config = dict(
    n_layer=13,
    d_model=160,
    n_experts=128,
    experts_per_token=8,
    d_expert=64,
    d_shared_expert=0,
    activation='tanh_gelu',
    moe_layers=[0, 1, 2, 3, 4, 5, 6, 7, 8, 9, 10, 11, 12],
    router_score='sigmoid',
    normalize_top_k=True,
    routed_scale=2.5,
    balance_loss=0.000225,
    balance_bias=True,
    init_std_router=0.0276,
    lr_router=0.00183,
    vocab_size=2048,
    norm='layernorm',
    norm_eps=1e-05,
    tie_embeddings=False,
    optimizer='soap_variant',
    lr=0.00834,
    grad_clip=2.0,
    batch_tokens=131072,
    seq_len=256,
    train_tokens=476300000,
    steps=3634,
    dataset='wikipedia_en',
)
Below are experts of layer 9 (counted from 0) of a mixture-of-experts language model. Rows are named router (the router's row for the expert), up (a neuron's input weights, with its number) and show model dimensions 0-159. Each number is 200 + 20 x the weight over its row's rms, rounded and kept within 0 to 999.
Before each expert's rows: a language model's description of what the expert responds to. This comes from a sample of Wikipedia text that the model never trained on.

# expert 19
Description: Colons, bullets, odd bytes and word pieces inside infobox fields and taxonomic classification lists, like Lepid-op-tera, S-qua-mata, Summer (DST):.
router,186,217,210,212,224,223,176,215,202,237,204,190,200,188,169,197,209,206,155,200,219,195,225,196,215,212,218,204,194,186,233,218,205,224,188,181,206,201,227,201,146,185,178,196,214,208,191,144,205,215,193,190,194,182,193,190,208,210,196,204,199,170,204,206,173,168,181,198,215,206,204,256,215,184,215,203,193,196,183,192,215,224,219,204,187,227,207,229,210,227,206,175,165,201,184,185,222,212,181,204,209,220,214,202,181,189,216,206,191,190,199,219,205,199,191,186,242,195,205,161,205,219,179,213,194,182,197,199,228,158,193,187,251,178,247,193,206,207,187,189,205,195,178,203,205,203,227,164,174,200,228,194,174,247,240,218,178,168,159,176
up2,204,177,173,232,187,214,219,237,187,144,225,193,204,152,197,201,206,212,181,183,194,183,223,228,188,199,194,243,212,219,197,216,197,195,182,195,198,169,212,215,179,194,199,201,197,182,209,142,194,190,171,211,228,181,179,203,222,193,205,190,204,202,222,175,186,185,188,157,184,192,185,211,214,190,204,220,197,220,220,216,187,210,184,205,164,197,153,219,198,204,221,210,161,210,234,184,167,157,191,207,206,193,211,218,211,195,207,233,220,186,221,185,243,178,221,219,221,221,214,182,188,226,196,200,200,198,221,177,203,174,197,196,203,204,169,177,232,193,191,229,183,179,179,185,153,210,209,200,198,214,218,188,190,169,235,213,187,179,189,185
up3,186,184,219,200,214,199,207,203,212,223,214,179,213,226,200,198,195,202,162,157,230,196,205,187,190,179,217,204,177,223,181,218,206,211,223,227,196,178,206,198,245,212,207,185,186,144,199,255,206,170,185,201,211,211,197,214,205,179,216,221,159,190,197,182,218,212,207,186,185,227,181,163,206,195,175,196,190,187,154,204,240,225,220,199,203,214,190,210,183,197,146,172,210,216,212,159,199,203,182,230,216,192,214,198,167,152,205,201,175,192,188,203,210,181,168,207,184,184,169,177,188,224,200,222,166,178,203,187,211,166,182,219,185,189,164,219,186,214,174,190,212,178,207,227,202,187,207,179,194,190,198,205,203,182,230,198,176,199,211,183
up4,172,201,192,198,214,218,230,171,235,204,188,198,198,187,195,176,203,215,193,228,212,185,204,191,176,195,209,174,198,226,245,221,219,228,198,222,193,179,224,179,172,198,193,180,193,231,185,164,198,226,205,232,190,220,172,210,219,169,210,160,197,209,199,223,208,179,218,184,231,178,204,200,180,160,228,221,181,200,181,180,208,198,194,166,190,193,246,207,172,165,212,182,194,204,210,204,185,189,169,211,187,194,206,180,191,162,239,192,214,175,179,225,214,158,171,234,238,231,223,200,194,203,198,192,188,202,217,173,192,214,202,216,212,179,179,181,206,205,148,223,220,192,187,228,188,194,197,189,202,228,182,210,222,220,178,175,180,210,204,195
up5,238,184,157,225,188,203,280,231,189,209,190,243,200,192,222,195,225,218,151,209,204,191,233,208,197,221,217,206,241,204,213,193,210,195,207,191,195,182,216,200,208,182,192,223,200,191,179,238,192,198,213,189,164,216,170,208,217,198,205,200,211,194,201,211,200,212,150,187,185,230,190,215,238,203,203,181,199,177,188,182,205,187,183,230,203,210,213,205,199,183,185,191,208,214,183,182,192,165,178,220,218,176,215,223,177,195,189,208,196,181,186,237,186,190,172,210,202,230,216,219,244,189,196,205,196,227,216,215,185,209,213,214,190,194,154,204,209,215,201,204,168,188,218,249,200,218,222,215,194,184,235,208,220,213,194,185,183,180,198,172

# expert 20
Description: Century digits 19, 18, 20 starting years in dates and ranges (1940, –2019, COVID-19), plus the piece ar in arrived, solar, Department.
router,168,246,169,189,200,208,213,206,187,214,203,202,191,184,203,233,192,198,171,187,212,215,220,213,237,226,187,195,217,202,182,183,195,204,178,168,186,229,198,210,204,189,199,207,227,226,239,189,221,185,199,179,181,192,179,216,202,190,224,195,170,209,198,220,198,231,195,206,199,222,224,170,219,203,240,201,204,198,190,173,233,229,193,177,206,235,226,193,216,212,206,176,172,190,182,199,199,210,172,209,211,199,174,134,203,197,172,239,226,177,221,174,210,172,188,203,216,181,214,166,201,194,167,203,191,194,184,228,178,203,206,196,219,167,208,243,173,203,176,182,187,202,194,196,176,209,206,206,192,240,194,192,186,163,223,189,212,240,236,190
up1,188,186,198,190,198,185,215,194,224,199,213,177,173,223,198,188,207,225,183,246,196,192,257,173,183,196,224,182,201,186,193,202,239,202,187,219,219,210,242,155,229,200,198,186,204,232,183,200,208,243,223,200,188,235,222,220,191,216,194,186,202,219,186,230,192,199,251,195,171,235,200,207,210,225,195,201,217,215,187,207,206,201,176,187,219,204,201,225,224,215,186,225,201,193,209,207,174,200,198,227,225,253,184,169,193,197,189,206,196,223,200,191,191,208,232,242,202,176,203,176,223,184,217,201,223,191,200,194,234,166,197,232,191,186,208,187,209,215,178,227,214,196,189,158,227,202,197,225,166,174,210,181,183,214,188,215,175,215,174,181
up2,201,245,212,231,183,211,212,190,175,200,210,182,172,188,204,201,189,177,210,174,193,207,160,189,221,220,190,201,216,197,201,204,211,182,224,211,196,173,221,159,188,169,234,222,222,180,205,209,193,199,203,191,178,165,163,189,215,208,179,187,195,194,192,202,231,188,227,233,178,193,194,183,184,184,208,209,173,200,206,182,168,174,228,179,215,191,200,187,197,266,177,197,210,182,194,177,210,168,209,205,217,250,173,231,227,204,183,177,208,191,185,181,198,162,182,218,203,191,192,187,206,178,185,164,190,198,184,231,211,152,177,191,168,185,204,235,180,177,204,194,212,202,189,193,191,220,206,177,151,212,202,228,209,207,182,212,175,175,204,207
up3,195,210,194,152,195,196,192,185,212,179,245,209,173,187,216,225,172,189,218,170,175,224,158,222,175,209,225,181,214,218,202,181,191,195,181,214,203,189,235,190,222,204,184,189,192,196,179,202,207,211,208,222,155,214,201,210,233,195,188,206,184,165,220,195,218,197,210,204,178,213,229,199,189,169,198,206,203,162,197,215,199,208,220,204,214,215,159,210,166,245,195,207,210,207,174,188,205,197,208,194,187,211,205,214,248,179,220,197,180,211,213,194,212,184,188,219,215,220,184,188,218,182,206,202,160,185,180,187,223,176,204,210,202,195,185,209,195,221,232,222,170,197,223,185,190,228,212,202,268,206,184,185,192,162,163,247,186,189,211,168
up4,163,203,181,162,187,236,200,178,202,219,183,189,205,215,198,190,206,176,176,204,195,165,184,212,239,192,181,197,211,201,202,209,202,182,194,185,215,187,195,200,162,202,175,149,191,181,206,175,169,180,228,192,232,166,231,213,201,198,210,211,216,193,226,182,228,229,157,175,185,222,192,184,206,187,228,170,197,170,164,199,154,198,185,220,184,202,173,183,189,201,166,199,194,200,156,186,159,192,205,194,216,199,189,187,199,207,206,218,226,204,218,188,208,150,207,195,216,196,218,196,188,181,202,192,190,178,184,233,213,179,236,185,212,204,172,200,200,201,169,212,192,204,225,212,164,202,168,198,180,186,205,234,186,204,194,213,177,200,242,225

# expert 27
Description: Pipe separators and divider rows in tables, plus short consonant pieces inside words and codes, like Se-c-retary, en-ab-ling, SRB, PAN.
router,196,229,196,188,249,199,182,195,230,245,207,167,165,217,202,213,203,175,193,185,198,217,202,188,207,172,224,172,224,195,198,165,195,206,199,210,189,196,215,170,219,196,198,187,201,191,208,205,223,202,194,192,212,152,195,228,201,225,201,196,225,221,227,230,197,193,194,193,190,227,207,195,191,182,205,207,188,183,203,202,244,230,185,208,199,230,189,206,212,213,207,191,213,210,197,189,232,182,190,206,162,242,204,153,187,203,172,223,230,176,221,227,181,224,180,209,228,191,180,233,256,192,157,189,226,194,217,208,216,190,211,199,199,189,230,192,180,207,207,191,197,191,173,197,154,211,208,178,175,216,199,201,164,199,241,232,191,210,174,192
up1,223,174,196,205,187,212,190,201,214,183,187,196,205,130,189,192,203,195,191,201,166,194,190,209,164,205,188,221,160,220,180,201,212,229,217,203,168,197,193,228,219,189,191,191,174,209,179,232,192,174,167,207,200,195,201,191,226,227,186,185,185,216,195,198,194,232,183,198,190,223,208,196,219,218,190,219,184,209,223,213,229,192,191,187,161,217,223,177,190,198,183,196,201,203,200,164,203,217,195,193,214,190,257,221,215,219,209,202,237,179,196,228,168,211,181,204,201,182,220,205,192,199,218,226,189,200,238,205,170,185,205,171,217,190,228,208,172,183,183,217,149,209,185,226,149,220,151,200,220,200,208,196,185,213,224,170,208,192,164,216
up2,220,164,210,203,224,182,196,204,194,167,211,188,222,228,224,197,217,229,252,193,189,227,201,200,201,193,208,215,255,180,180,187,224,179,246,202,188,221,195,208,208,235,202,171,177,186,202,223,194,211,208,182,213,180,229,192,180,197,210,168,184,197,192,203,234,206,219,226,202,221,213,192,202,224,206,230,195,199,197,209,189,209,194,198,171,227,223,209,203,177,202,215,193,224,220,173,223,214,158,196,232,183,247,225,204,193,222,183,210,200,203,202,166,210,181,172,199,192,238,198,184,162,221,204,176,177,186,192,197,179,184,181,232,237,190,221,184,201,201,189,207,185,205,180,172,173,195,193,217,194,210,195,203,201,201,233,195,187,163,139
up3,192,202,182,202,189,190,184,188,218,198,169,178,219,179,219,173,156,219,200,197,188,163,221,171,190,230,203,149,190,195,168,183,156,204,173,174,180,158,177,198,223,183,186,183,174,204,182,199,217,201,198,201,163,184,210,219,177,209,199,182,212,194,162,222,193,149,187,205,190,208,193,206,185,205,202,183,236,206,191,224,190,200,169,215,201,199,202,192,190,193,201,186,164,211,223,177,219,223,162,201,206,216,238,190,221,175,185,212,186,169,230,189,214,196,174,170,189,200,201,196,191,227,183,164,218,193,189,213,182,233,179,233,218,175,186,222,190,209,204,184,166,202,193,191,196,215,212,241,195,147,206,204,186,200,207,189,184,183,223,200
up4,203,223,235,151,213,206,216,207,214,218,211,187,181,164,176,211,207,195,201,231,194,187,194,199,176,225,231,203,233,200,178,226,219,209,183,197,194,203,199,218,212,231,195,186,155,245,190,217,215,209,160,217,215,213,152,205,202,214,245,201,218,235,243,231,211,208,196,173,204,179,227,197,201,197,219,193,156,164,214,215,187,210,193,181,196,183,221,202,216,210,201,162,199,213,209,209,185,193,191,191,180,194,200,211,212,210,208,209,191,212,199,150,191,254,171,209,209,205,243,192,212,206,198,210,200,202,202,220,211,194,205,219,202,216,228,208,226,204,233,203,194,175,218,217,195,220,220,207,210,231,219,222,196,172,232,199,246,187,209,210

# expert 35
Description: Four-digit years, mostly 2009–2024, and year endings in date ranges and career tables; also od in orth-od-ox.
router,166,218,206,231,209,201,209,232,170,207,189,192,230,212,215,168,201,169,212,183,224,217,206,230,216,219,207,205,212,195,196,206,205,187,197,195,235,215,219,216,172,201,195,206,219,198,154,201,215,175,193,185,193,189,181,221,167,211,193,200,223,180,190,198,208,200,208,187,196,207,208,216,229,215,168,180,166,180,197,195,213,185,209,223,171,190,227,220,197,202,234,163,168,181,187,191,224,187,192,199,188,219,210,212,219,171,198,235,213,166,198,244,229,169,196,221,181,196,244,186,206,192,190,164,209,192,214,215,205,185,190,179,199,197,225,215,190,186,173,233,201,212,236,218,176,252,205,186,166,206,202,202,175,164,224,215,159,233,209,170
up1,204,201,207,260,180,208,175,208,187,195,219,196,189,201,221,206,213,197,176,184,240,188,206,177,204,191,195,204,179,200,200,173,219,183,187,186,223,185,244,184,202,185,145,194,197,242,196,218,209,194,216,157,192,176,205,179,195,201,195,194,220,215,203,196,178,171,173,206,187,215,189,207,216,165,182,215,145,164,197,229,189,196,225,210,189,183,217,190,194,205,178,222,199,189,167,196,196,198,201,188,180,178,182,182,206,195,190,217,233,221,200,224,214,167,179,215,197,190,187,174,177,183,193,212,190,214,177,203,170,177,177,193,203,191,158,181,171,210,212,180,206,198,191,191,185,208,175,199,179,161,186,161,200,161,168,189,209,248,162,205
up2,169,215,206,190,170,179,215,211,187,206,211,212,226,194,175,222,199,224,214,200,159,194,190,237,182,187,184,184,200,179,169,204,179,211,166,198,241,183,196,193,204,181,199,222,192,193,199,148,177,201,185,216,187,221,216,188,201,171,184,160,160,189,193,212,192,214,215,195,210,231,183,203,197,178,227,200,192,176,201,144,225,209,183,178,180,203,206,206,176,209,167,162,190,207,212,186,185,206,196,227,182,253,194,214,224,183,208,214,203,171,219,232,211,192,201,172,191,176,203,230,216,231,173,164,212,183,188,198,203,203,187,183,224,214,217,168,204,203,186,212,242,233,196,189,165,186,208,199,178,195,218,183,162,203,229,193,193,179,192,186
up3,212,203,169,198,225,174,215,195,209,206,230,234,221,218,172,186,207,195,212,208,214,209,202,174,219,203,220,176,217,190,189,210,222,204,220,228,215,223,176,179,184,212,218,188,224,164,228,207,219,187,225,172,194,222,236,193,227,233,229,179,197,207,220,189,180,187,211,218,190,183,215,158,196,187,232,232,188,146,256,217,188,218,186,200,213,186,190,201,202,234,186,229,189,252,193,207,215,213,213,184,194,230,203,182,221,172,211,170,182,180,199,186,210,233,243,196,211,193,217,182,172,205,213,197,206,220,200,224,202,225,195,198,197,207,205,187,212,216,212,212,192,158,198,224,185,218,214,219,190,190,205,200,227,193,217,234,215,248,199,216
up4,181,220,224,192,208,200,183,235,201,226,193,156,197,184,217,176,230,167,209,177,194,197,186,190,202,204,179,207,161,193,208,207,173,203,181,184,230,184,198,227,180,184,233,193,184,191,212,170,208,173,212,195,177,200,175,241,215,178,233,226,185,190,227,208,194,186,191,212,201,205,167,200,203,197,198,164,186,218,176,188,220,219,186,215,190,211,193,226,232,170,191,188,222,169,226,217,155,187,194,185,230,185,192,205,198,206,207,188,220,232,219,200,189,195,194,215,182,199,205,188,221,164,172,172,195,175,152,182,187,198,253,203,215,225,153,188,213,191,182,177,205,177,223,208,229,203,217,196,176,214,218,181,183,212,182,161,176,202,190,183